From a checkpoint of a small mixture-of-experts model trained on Wikipedia: 32 SwiGLU neurons an expert, a softmax router.
Below are experts of layer 4 (counted from 0) of a mixture-of-experts language model. Rows are named router (the router's row for the expert), down (a neuron's output weights, with its number) and show model dimensions 0-159. Each number is 500 + 25 x the weight over its row's rms, rounded and kept within 0 to 999. Numbers have three digits each.
Before each expert's rows: "comes before" lists some tokens at least twice as common just after its tokens as in all text. This comes from a sample of Wikipedia text that the model never trained on. Tokens count by the router's weight.

# expert 41
comes before: ".", " of", ",", " and", " of the", " in"
router:488494566496469527530513502505511530472442509523528494522494481483481446503507509508539530516511529497506497492483507516519457513505469497515525459499523534527495525518564452489471513485520494485502525497520533463434495508480527517519505498457529525533536518488471508489533476522479454495482469507465523465502509481487537493480494525535517514531551485499483510489483503511540443522535523539513525490486459503506491511559498541483523500523493456501518491498480486495507477468496465
down0:471510524514546510483480475487461507488476494516503501473476520486491462460505511500504519506553487510510527472513477492464527487491518453444464501538497466500553530502495486478552469500504508514510496448447419482491502474474507478486478486494512520508478477448507520495541500488526502508483509551540472542464458507534502485510492501465458527446490514527471513492492494455510487491493494531508485507514558513487490504506519489487482506501490461502492505479491549500444523489493515
down1:536508529507481506517487495531517506504497487479481489490494482472528493485484513532463509413470511465512480518499475490516537507531493493554488475491453482516474472482492520496474514520537512528496543518508463517511531470504479452505437454523503499525511510440509473479475458528513513487517452462489471524473512520505541527526510498488525518512531500502488492530494498526477491508557492508518469495512477516489489506503495498494466468460472506520538534455481448479454492483521534
down2:514511508488519490509483468489461488494492502513462526521476510528459478489600466485473517488498476465491507528544510508466520492515478493538536477503485472497502533522484483530480524487495504520497506530449480507496533494549525491466487477478538522511508503567487514497513464467491489549453486543510471474530511524533511530521505498477477511462538455518486474426494500504532465501481510522462488531470496502459502489480513494504487473496527510476495497501497514521512542493491529
down3:508492490520496492494513544531503479480511480496534506511537521502531497540508516489490519525524500499494532506496500534482513466548468551501553502555485484543493440505498488496454518501460498520525518530440506523501491499489464482484492482486476497466518483490534517560509490485506500516502512499533473521493494457526504542465519531524486496489484494474538469526461489480492493517517566524495471577499512499490512462509553463481479489499451504479466498500539484507474495535485503
down4:499507508525474511452520549503520532477519504518500493557518498478485489493525463508477540517446508500500510487511537470482490521533508502521525492471516480456518566494475496495475492506481492471535470525504468541509511485528485491480465487523549517502495522509503474493480513501541507477490542476454513465498485493478496481500516505544491483475522529509483518535476472518496527500472480494464507503441522503490531500477494494520481472507504507499553473427518479472462499540530574
down5:510488503474509493511531495525539556499519494492487430455526539500479503492490515551493498488492530501463507559510504474514514500474478495479516481507531542512463504458421532550533500445501486519504496500484550518502448514503530494506479505467514512512480485480503509464511512457510494508565529529488506510468503506521548477504492509505530477498522483488481523520510525498503510515520465528474473493503451482500526499539495525515481474469523465508520464517493504500505549497543483
down6:432497483535510489545487474480483525514492531488515488517497469467480488482489497497513465561480484465505507492529478496490529504470503480508503507524446493503542492527545490502521509534505493509540518512515490495483510484485502526492500477512500509507447475488423484526487499520533517497503509493487483474483504511480558471528523520508510484535524482508471516520496559460497478502537461480456514534522484499458493487538462506515481524518525515530526564463524494507487508553462542
down7:491518482499485508556528443511515477478498481540485483479500513520515489531487538492465512517519485503517522528514493560527510472513487498559484497517533551490513502518519509488508496478497507519460548502488502486537522514515489516494524525508469509485505529454500513515486485462484475501498470513485458503550495530439445505491484486498574490475504498543486453495496500526469488526468518522503511440490513567543510463508531475558485486484472509508518490485489508504512504486522488
down8:475484500531453506486487501528466460505516483504542507451509481475478486534527479505504497511485531491478518532479529451513500516472456496526477504508525516532481494521506473499482473484504500500555497514489485447462508497516482533470506500441548528415499490451516479489511502516499526469478436502549535498476505512484533492542516489479498531516486506491516538504521514501542480479509513516485525533502463522474494501499459490472548515516517467489459474500458461503491496507492501
down9:504458510498494546505481486502533506495510503554506515494470485495450503488462485495554493537501487548507496517471505565496505484518471514520500525504544520463472485514470497488523489495487483514497491487539500488516484475468536529503459461463491510490494483497517553510518473534445507508482530501517538510501499465474521538486468515427534493438494484485532540539527492490479533506493515493487483514502520495476498505506482494511518498484443463521486462504517480535470449476532525
down10:485527488505492476496551522512556529538499481529493506500512515505519540498469479486492460480486492473506463499503484479484456464513470516526464482526533501503504444483484508463464488542508517494546514531490478503487494469494507486526534500538482504548482474515502466470489485496462530484502485488530460525483502496497453519497520523480500498451492550465512466509442525438466528501513544494523468540491491470503473493503489515455455458527477456502510474522508490506519496495521513
down11:464525471504510508485482538529479472523541515447547499516504514508558535478488499517523505534515532499479477494489526541474477462465489456511471505487526486493535525485477498476501506518508472492517497527522481527497516510472490475480550497503509531507529395465488501559485500473473517450471543522486481488494526529484500496471469477515550497526486483496468480498458528537500513521473498537487506531472502493506506510493515502484497502510538511514530503483480485499479482539491545
down12:498467465492466580528489493516469498464506534461502478521475511491488514508511477532533491508494460498427508496525526463505484531468487511502491532519525494518507502522528495486596501434522489543467492521509531515475501484533503514508518506518530475469480496486461459504523482536495486453496460509511543485506483517481523458441484484509500495514533518482522505512483499500550493524517486501525517509508485481483508507513483501498511471512484519492504519506522474554508517526479457
down13:500433509524464516476510516521520475504475509501515479522474448517532498495478480493495530482493482429508504502491495483537474512496515487493493565492528491462564518535466506442530477501512489511488523493555516492511546478484533492503521494499541520496517469481472524494484489539497548462466542480510484519486499484499494533538525492519522472479488516494512483525510466546525559442491497521504523501497493509504464488500502535505491527470551513538523497472494493496472488507536490
down14:483492463487538589492497531527506497503487452496473451526516461536474495519479474513482475523506518524496498512514527497520467488518479532543500492512491477476512542489485515495499532478488469476515503491514543507512500489462521478558512444467539512449463469476522493513489541505536511506537493483481522502493534565497504486474488501464525514520496482472492526494546519500504479507505554512473487491509461519475455526474502511479503483541484496476525471470483493514522511542513494
down15:523519484501540494429539441502490515525487484535490514479490517522509509510527520534514479473532500496505523513526491530460534510488502530506497481487547467491503465536484521509494471547546525480509493553474492475544473487479481495494510539481518487457479475500507489506483537486491516502510444506479489515525517490493475520494455470462446458475524502518544534481515493461500509477503467517523508512517486482482484544486532518531493521482531444438507484490477508491489515524526479
down16:488456509523569561529510474477523515514492528539496459526444482467497491505474484517543491448474442486495505533468521511494507530461517519536503541509521474464513493541493501502509510483494478531509517513502541521486525434482508480476503505471519463491521530488446518518516508530499523511492490526491527506502468474482519484470506478476489449515493479542526508506548511518517516522522455466488476517520476518518501537507498500529532464515458501528484498522494503507503457501507489
down17:509469505496508527495574501474513499517483467462486487543509496533449515498472511516469545508471518484545505522466499508472489465505480529546544522478435515510479468486475494524441505480529469516523540525485482492478492497486512497465485491460449489502504530493521522507536465471521509483495453485501491492538517488507487520487497531546538466524520544508464494519497495474441543452511490503495475494499476547500527516488486518525518474512477511523490527498511504474497486493489476
down18:505485499514498516509520520504493532501491488504484496490513536518478530516502494567501516508491490516504454579525472456470493503488503502529522500526468510500521462478490474547516456517472515521479472530550503523487530517489530490530510456490496483514484497458503484482492476555489488506503429480500575501517479511505545535460481461518516519507535500498474539498484492470508488513478498478502462472498478468496529504537489494507456525544513513541503464474547486496517527531504494
down19:514498474513455460507515465507532510532463494519498526498504490451523491440514487512515501517530527509503551534485492516504494476500515530512483502497515500489453432503509472485493452524472519482551451500559524510524462510518489448517476442502530516504478558512508480520508531488563510521471474486468530496528532470522525513478516488460489485479488491486510504491562511499492454540521513502490499523492480513489470500477491530491541489519496500499499491490510481492472519489477544
down20:518469534550514526438492537466526491487473506508498457511479478474532530484491502533497518526493482507503486457487491506522525538523520475533498484483477515466504460481502514497519489527532479516497458493477480492498517503512486549536542481527513497426520494468504497488499478529542513514492493513479477501530470498480556479498506531521537527516545490500494508509508504503530520479480525522478501518521503514515580485500496482503495511507488519537530494479470481532489555547430526
down21:530516501504502514501481468476510474464507449487514506484482503482517508500517482508519532487513482520475508468510498474499485457535506514469489486491522551544525541498479489490507484520489477520534515493487438521518489539519505500529514505544469487485491499472523504523527460484487505487527469501501506563515477492500454477473521470490552488462518496482493465502514498556536508524503491476536528508464546460557508526510524528506462474463477491472462502498483504573501486457474539
down22:518493530480508527463479464502511467503515524467464537491511486516487489486530457503510512480513509531492499525526468508440483530515580490524519514492484483535470491429447499561508458510494512502531501512490535520478489509535568500481462511482523493521525564489544523489542520479485519468510494444503506504504487503489507515491491515475515485497485504496513511506535478542485498496530493473505482510473488528520530505463523519463516476494435503492491497462488512488511505529485510
down23:482505478496556539491498446458489515545484488545555522500486523498471524456543476497512483483495460523509505493513514536516526491500458509496509500495523472482538494561511486497519474523513519490507498552506495466540501474496510501533516471529475493488493483479506487531542517459519519490504513478479506517503481524472513530480495444481508466453484476497472502509490566465498528513508529463541498495500496511479470507483503505483497499525488449466538515507523524547480473508434496
down24:504478509519491493481468518497556477522501461489488452508468521504477493495495566499502489482493479497543523514460519469520507477467511473518446543507527516503514521483512519487468461512515517515492445513520456520481544507505514526458490523500545526467523487499475538423454505532436520517506494504506514515516494492541488537522474503506532501460495508510494473493501514511475481463463483484485473520535514537483467524492504494517461493491493554510505480508500532508498530452478497
down25:486474502503516541485490543512504453491518531479466522521492495516502506486516501501478507503505513490489497502539489493483487514574468476474516473527474520520524501520462411439468497503489512478464502528506488510501508507534503494521535522483491451511495500482474489497461520467500523507519442488473519526514510507499493518511497495526486488521477554454465492495496423560486481484517505527459521508465502492508487523499494550469463524503507480501536533509520526545492508533470490
down26:530514503513536403457502518513518524526496454506498521476532547483559522501505502516516455486527500485517504485512478523503502490496550511497486505506470444478518453452498559522449491538481517489519477506491483503526479526500508484469501485510491451522466496505520522500476560505502510552509528479499467514537532498508488457542497505462455491492494497510547523508500532491487524480500505473506468515531524487494505525494529471515483478512507520510478499505496499479507513526496551
down27:502522562504497451539479505543497469535470453529487476521504529487518512465501497476519490525515469481495478466476467536474481489528486516516470457452511473446511485536528497474451500552500494478500546494468486490518495487464501480500471526535516518505483488496500539515524535486445503522478513504543481518507530493510466448525505497466499519524486497497507521560496490460496526520513503509525493485476520497534496490541519538507444510491505480505481508532468458510477520510491514
down28:478510528546557499462528458523515519497457501506525509500480505451518512468489504522498507499547505506503511467484497500499521522522478492536519501511484491489416498514508477479490510515511470513461486492479489486539492451524442474545470504510492490484496520509523522530537480468491513542493496510521507512495495438461497523498506510510530504478493469506485470568511506539483520510550496489494475495457496475496531509469503484502544531536445536490545494474479490486537469494500526
down29:497494545520521504510458473534466500510527522479529517485561467472477540498465477484484572512480459486481519494502478493510441529523493495455520485499484456505490505477527503445466499497544452530518478499509480497486526517493491468496483489512500473501488494445499515477459529482523509487485490482488447493500490469475523502492522510493508470504526498512535487543507468506505499489549574488542474521496514486527474478522495473488457520485482513525507500476468505513475464503504454
down30:485521508479501513500529489453513477520456499500548540485443488530449437525553527470492449460520508519518481529515501482499480498491516525492473463479474506545524558518474499502504493506473488493492538495530525498496502495532532519500490493473470475507481512497475497541541483478497488520550489527525510520488524520470523543507501436523497510503494514512504501468489501522502488525471495502451523485496474530484559514481526534549544521516477501522496463497511486486507476507469534
down31:483513476497523466529478521496496483528485514496482497504517483543485481489476479515463457450525525458517479516461472460483494484461494530483470533494481543559472479508493506495512526542472478489482534516483482482520542491502520485466519523519474508547533471494523518475478491540521545484484543491555514497461514512474518508521545517555516510496522508553505483532499504487511555483500498495531504496491491455498503475509474525457488490472517529501442549478513507492500483484524501

# expert 24
comes before: ":", "\n", ": ", "-", ": B", ": S"
router:494492517521504510514461497506496518510497486484519471507480458512497457489523496480508458503570511479495480520527475531526485500501504512448451501483489515515483515559516485419485490494512473494534532534510508448499455530469540520508510505496489492498522473467522552464504487505473525512501498539499497507512531465459519505465482498523523560529487476477501529500518492540497489520532497516515537451481477495511478519515481512476493470508483496510492563533475533547458497505504472
down0:482458523504509483503524504485473515552447459546510470472495470487501500528476495482503496511464503498561525477485533511491494475467540500475487469499496506517488503516504497483522488504467511507481488453458523456478511463530478511488508442495491504464514529475473495478529517514528534513514559459519518491485518506531449541521485503521466465492472504504467519526517509475502468507533561483522482452486446482494500522504512501482540483533501512500507499471526481487509508441515535
down1:500524500503505486435528542527482487525478508564492490492505503487548451523497526536518455552483490535496477464510562520478498445488502522487500473525508512495511530481514482499535494490444504521520495523501493503494513480510520507489525495499480495445526423511497508491490492476530513556475531512475483503493504491515502512531466516512466474439468517488523482505527470470466496504497481499477510519482530450511517465450494499471523512510498489471502511471481504523523500526512547
down2:449485540473499483508498501464478537448517574491528494508532429479487493482481488489535501512528494496457496518515493481476499491446494467524542521538460504542520504501524505522503489537460506463487518489453515496498553489514514501513472493468542492489491503449474492494464497510497465477496491492504511476498519502468512487536478542511502437484504500517485482484502493417531477473499469530482499485519494484509478498466466490517502512501531530492457478510500507515511490532510473
down3:542503455471485503513469460520531496476459511495502509484520546544528491454468501530500487504556469521507466508546483528508515476479494503526511474480501488469470482560486488489462507491445478504463470501543521467525512503495486521524530501533539465494502489491490518505524513511530489557493506522530464468534470480445510532487498493508473536507478516507515522513527516485468503464510505512526468478511499480480515482500512449505494470528519480488488486549507510534499475553464528
down4:451510505483548477521525518483499480473505483508455492540503486503487506516517480508516502490501498524471479563556478515506454483493471499483545513537550474528536495521465544493480496519479489494528522493489523480554465476483477511518486487520505439510504480493481509510501513544500471519500543474514531472508490466505486459532467483530456463518448501506522509494539461506585480504491516513477475495512517515480540504485500486543480534476526489492484509512499479487508509479533481
down5:476482490502498498468556482502479506473521495537514515449515492471476517457506463474514485506500528499480519520515480456508506507478482478510497483501510508490476476486506513501470543465445490544508451544540463467495533470483516527571466514523532528491514498520458505518490503490455512542500510471517499542502503499480521475555503448489531515500526496525475541522504506556503498512516449467526475500506470512484459522550524488513510508514529511515494529506518478495499459488531524
down6:506551498562485443484526491515471522466498496492496498499503541479563501513510459501501451488510488508490513483502494486529520454507559549497490526486451491505517497533485554520504504501501488555521524503517501508496499488519500512514497510485450501474511527466505483498525513499477536530476480548536460498505513461476500478465533534504507497490487498513506519522552476464528519512478521508494485512516482545483518473498540453499537474533453507517456507524500505502544519541475521
down7:481510504441480490483526512523434477532542487540500486468505532476473476473502553555475530454492509528522489448441524508510518485474485518521487528483466498530489491489494516487488484504513493502512467517519546476488545505503507502469507458497521494452477519496495505489519462548513512523553500505462512490513493520533490460481501506534486457547492507526471503511497498520524537524463510533507516505521459517519524505481497485506537524507494481530497544530543517518496503487482458
down8:483500502543506499477455468489510503521501450510520494514503484515523509509489467474406503475511514499511520502550473503502522521520481497499533457488488440529463474514476531513470522529515493499498487458511484469515465504480477472504500478492510502492516486508509496494503513498498501508516494504504505502509506549473547529519493445495522540513557496560512479499519503511492491492430540490507471503519466564482478516489482489524443537519478508495509531543498488506505494507429510
down9:532505549469520533494473468514480477555520503513519495447520512471498491460513505489534466451504541503510495488517512492491506470473529483543492491531531489493497519486551538532465509471487491465495494526506567476510482527515520497496493447482481462514475509501529466484485482528509484537529477494517490489524491531510519553547526491492538467511513505496499471459507478488530495467459524478488514486484496493527448483499491482456478516455514496512518524491454523523481512512526453
down10:528492507512495561503483483483491523515515525460515522525546458488507471480474505472501500494483489496557546530501509529530506539542488544515476508486502491469521471508541535494476509509521516538485508483469550478502520509476507455444468504513476487484475501536509535492558500537522508450500503492513517500478479524517550530519555503491512479518511481500497506468480498492521530533509540515509487486515515537521465527488433516510517494460494463447515515474508486530474515499508520
down11:488453513494533469535517492506501562484535501507462499476517482486486500525490491481517503523468528484459502523534483515490450519445518491502502505527562471496528468500494497502484443506522480466531505518534527481534514477479545493477509500509504475501456519486515513472557530544506494492536508511490500494513505488466485529448478458477505545535507486508515494511524458515477522454508507493510532485559486456511491519507474494509471516510562528459483478480479514521500468486506515
down12:503515503489513479504507486512535464488489522568496466507479534507465496475516470514507517479547507483533513507506481508480493470512521482496482478504500511511489552481489525533486509483508496543544462545511527522496495476519495509455522509495446491507562532465524513506501510497561463480519480493468484514503517532502551522539497511473514525501503469492504443544500467547461527511508484493511515511511461518476517494524475486506532480467514509581524451505508525475459513505489501
down13:534478506511518451511463523490519517504513477445498562486481513467535431491492516517501474502504477528481479534519536514502496524487478565474478531473456522498507490516527482480492490469471493539504527550491494471552513516501505484522463493507473496460529543468543491453513512486516544507448525545496524514490463520526465501470496502488503524469474482500485525528495504522483515486507504524498493495490554479500486479515488509523525466508475497537500502476543485526485496547489494
down14:486540476516529560533507501523518471533526519504544480489483495519508525546511478484488483492512521515494566491529505502519518458496540474514521508534482499487479493479520548503535462515492479501478497465482517511483537494462511522512511517480481483499467562519524533475493507533556494491520539479515491504495481488518503497453535496496503477517438472521542512504520512491510519496473564511461530535501467524505512518499499496446453499522550508486510496520485503544484450484505494
down15:496470587515512500504492502530509507497530478467523526465523498475477515509484462510473485486516511468525489523460486478529486499534469502482488525494517485510485512489531483464515472524531483488498531483516470474503434504504544516529527444546541461517457500484510510478509479497498491487520527492517506474552509491505520516482512468541489478487501535528558496475500508476471519495472524542463516497513472513493481460459508497507459477458496469513552461499505476503450493496469495
down16:520511499484563515513522484461480539495526532485486518475498456455515458505492492529471520466483535514514523490510479516507489500469486496528489497507511497502494518490505491544519523507469496461479526464494467504479511465512534481521528470491483503465492537459493510497520533491538449484583518539505502527493512454473485488501523539498481505450501475528509514512501529465458520480488503519510467516467555497510565528495482482496480468502461551519518504490497483476511527450499514
down17:480512516515501516521492508457515528496505502483513517518486537523482504495526501545461471502498553488491465523494534488460520497523548499451497509510508500541461482508500492514510516500529501542500513497496521439509518508489489474437521488503513479487479505494489514479533520495502500511538512471536504483540434483513486495494513491505553507486459469499453541465528502513518514529464510541531522504549430520487551501494514509502466495496527463509495536520481501516507498487454433
down18:439489532535514481462495498489548511474492506509466468490485496521522541511505513487487522506505488517468483510502499501513459483488471497522495498522515482489520526486453472476545475500492475513513479489526481499495511453489467482541549513530463447490498525517482466483461519525514541507463487508486497504535522551514498504482508526442533477524499523503478479484560464565498491479488505525528544492543520491469514485507470493475505460507515486468525515465542548529514489485516527
down19:475522500502497488532498480528506480497570498514535542515523519484523498495508461482509505478491480449532480517469486498489506519460493499496500508515526510447542488508491521540487501546498505517544509501448523470538542508495521518495486493485498486509512455488443505498502527476472487496507515480469505502458493452522483545463497515469516487446522508533498481490462503485489536465462527498493495494492445491486475537512491491525531481497511511536489491470528455479540470526438452
down20:457554457525487411468482510520536521494514515499511493513482501545527460495493489504527526511493538477480499506506509509509521496488512495479510474476450505507524518487506493480470497463474494523481504507494486490491517488547465525500458511501522549516516432485479527503512506519549500502538513489540492524457484521466507518498495532461498520503489500544475522509519520482495512464543531513543468528473520473509473517504490506539524520474477506468543538508506452535517530540490520
down21:512477527470508486471496524478466516484539464480518490497490507486536471490487505485494476502515507534462500529523485507534423491495484500510474535514493446470503518471492514510454496504501472510475479517479506512469502449534515515489493477439516464516523473515544501527463481517492493442504487457537464492507477477511478439501484516527526476498452517517543512476497494492572512475521474500468522542482500494506528499463494513518523514493531438484496522515504534495540500496496494
down22:539530485484479518490499514449493530514525523499504504477493492449507464513481513521492483509449494474500542511502517484530513489509507486533497491476530479504463515532482474491455456479518472523502537487492497504518500475521530527494493486533501546502463479509453501496518506477519512467490483462519484488486501483488473446506547460520463484433488496497533493472493550494507502486431467495496528476514489461496505502475495462461460480536482514510490483479475539459508497437468536
down23:506513477481513548513513504491515510497508511487477503499516451492472532492464534501521537528535486500573544518476436544534537471482506488529526503511526502477509536536519537497532477512459509489506506492495483529522499486484459445522474547498512469499501457532479516478502485486501457460508465500516487493518505463505535532510513493479519495543489454448539426511482498523512469527503500469510465512483528521498499512472482479512515465475537523486523503510487518518502512504506508
down24:497550502487483491538524509495471451484492492482480494476488505486484488538571487488500543437512553501567498464519445496501472496510517475551551480505451508492426479478521484478511495550476515472454487508502512529505538533495527472504515513490471499491499498525540512500470527496500478483521523501500485514525500489506501520528478480501498494502487504500508458495457537517473554484539479508514500527509503466499497473535522516509499531509474532460474488493517490520500523524514470
down25:516488504545495496521494483475511481502571449448547532491526521482502498476555481512476529501546465474459478509536489471512556545517512489513507545497455447513524505523538497497498497475500523485510505505544518489536479496475491528533523497502456496490508492494523505493483512509517475474509484496485504519508485491484499497502505510518516498514502477545492504500505503524474514498481461460477492518480501527510475518497446516508525465470514488452539467521554516539483470537484432
down26:528535488493515523497427504493506474509489462482452529495443482490499480462510529533516538506532482514506523521503482502494484495495543498503474476439490513531533460534499484452541503500488480517480551509491496496481523532494492483507538509478464491501507511510492510504501514519501495565497467515525515503554520514509512526493494525513498493543503520481565492492530445475520521467487549517505499519508505546521500502558519460487478559505492479497532459517523504523480504489513488
down27:495483483500527510512494512517456487498530469521542515487467567486517504491512479533450478518534503554480490511513463479518487524484540507511510511514502450542476509488486530513532529539528472536472490534464459525537510521529492502517473495470531524460521484490496485533450492528463479478440484466511453498532489469492531500471524475472524494530496489522525454465512531511516535471541498517518507562493503466513511485515510500520501479489487489501490459492491497503510479509480531
down28:531500481518486470543536490468538447504509497522491462520500547470536539510518495431476514535526524450529486508496518513473521498535461468485510495490502490450505473522539525540462557517488515514478508505482457458514511519504488520514521493534481502518483524551498531480526513493544504482467519500499458530497486471487496502480474488493468474521489489548496527484541549514499512485514557514497502503477485483481474475520496489506486496497527501531518445506465511478519465492485495
down29:501501474483525507526493510485496487514515499477476488499520484518542518503499468488513479507531480476526488518488498506522477494543497513509459449478485536501521540499468526536475469493462498530506554542509493563486534548520485472478513547493517473481539490525533464481519487502489552549527506515500491481499509493488452517525504511482482518557571498475481439455507478477512515496497464510512522436528491481507500500506476526480500504506509510473512551512473461469528491479508500
down30:484540516509465520467489481487530496474497453468510548470499527490482494471487527477527477536545510462495479526529476484479492498561460479518497478499450502518492524514476480486482479489519515489511488480501483538519510533485555485505480510500541540487487523480509501476511499511454486469523533510501475488478489504527504538519510524521570550530533491488484476538483555473518506502548476462487495489454498486486497462466471507518481533493476510499532498548479473499500481510450500
down31:488534489443494540493508546526482504486462458543483522490506505489515474473535497511487507481480490535479476481511496487500513471529502481524511480501520488497479500563495507468527521521502544519463491484483486491464458478501485562473539526488531532532480511498495540534517532508466519525548498460500466483525482448511499488510536447541482493520494502516510505481482471541460536503529533461489476510513492489485498553536505470506517480511545491516533508503493527471481472513495465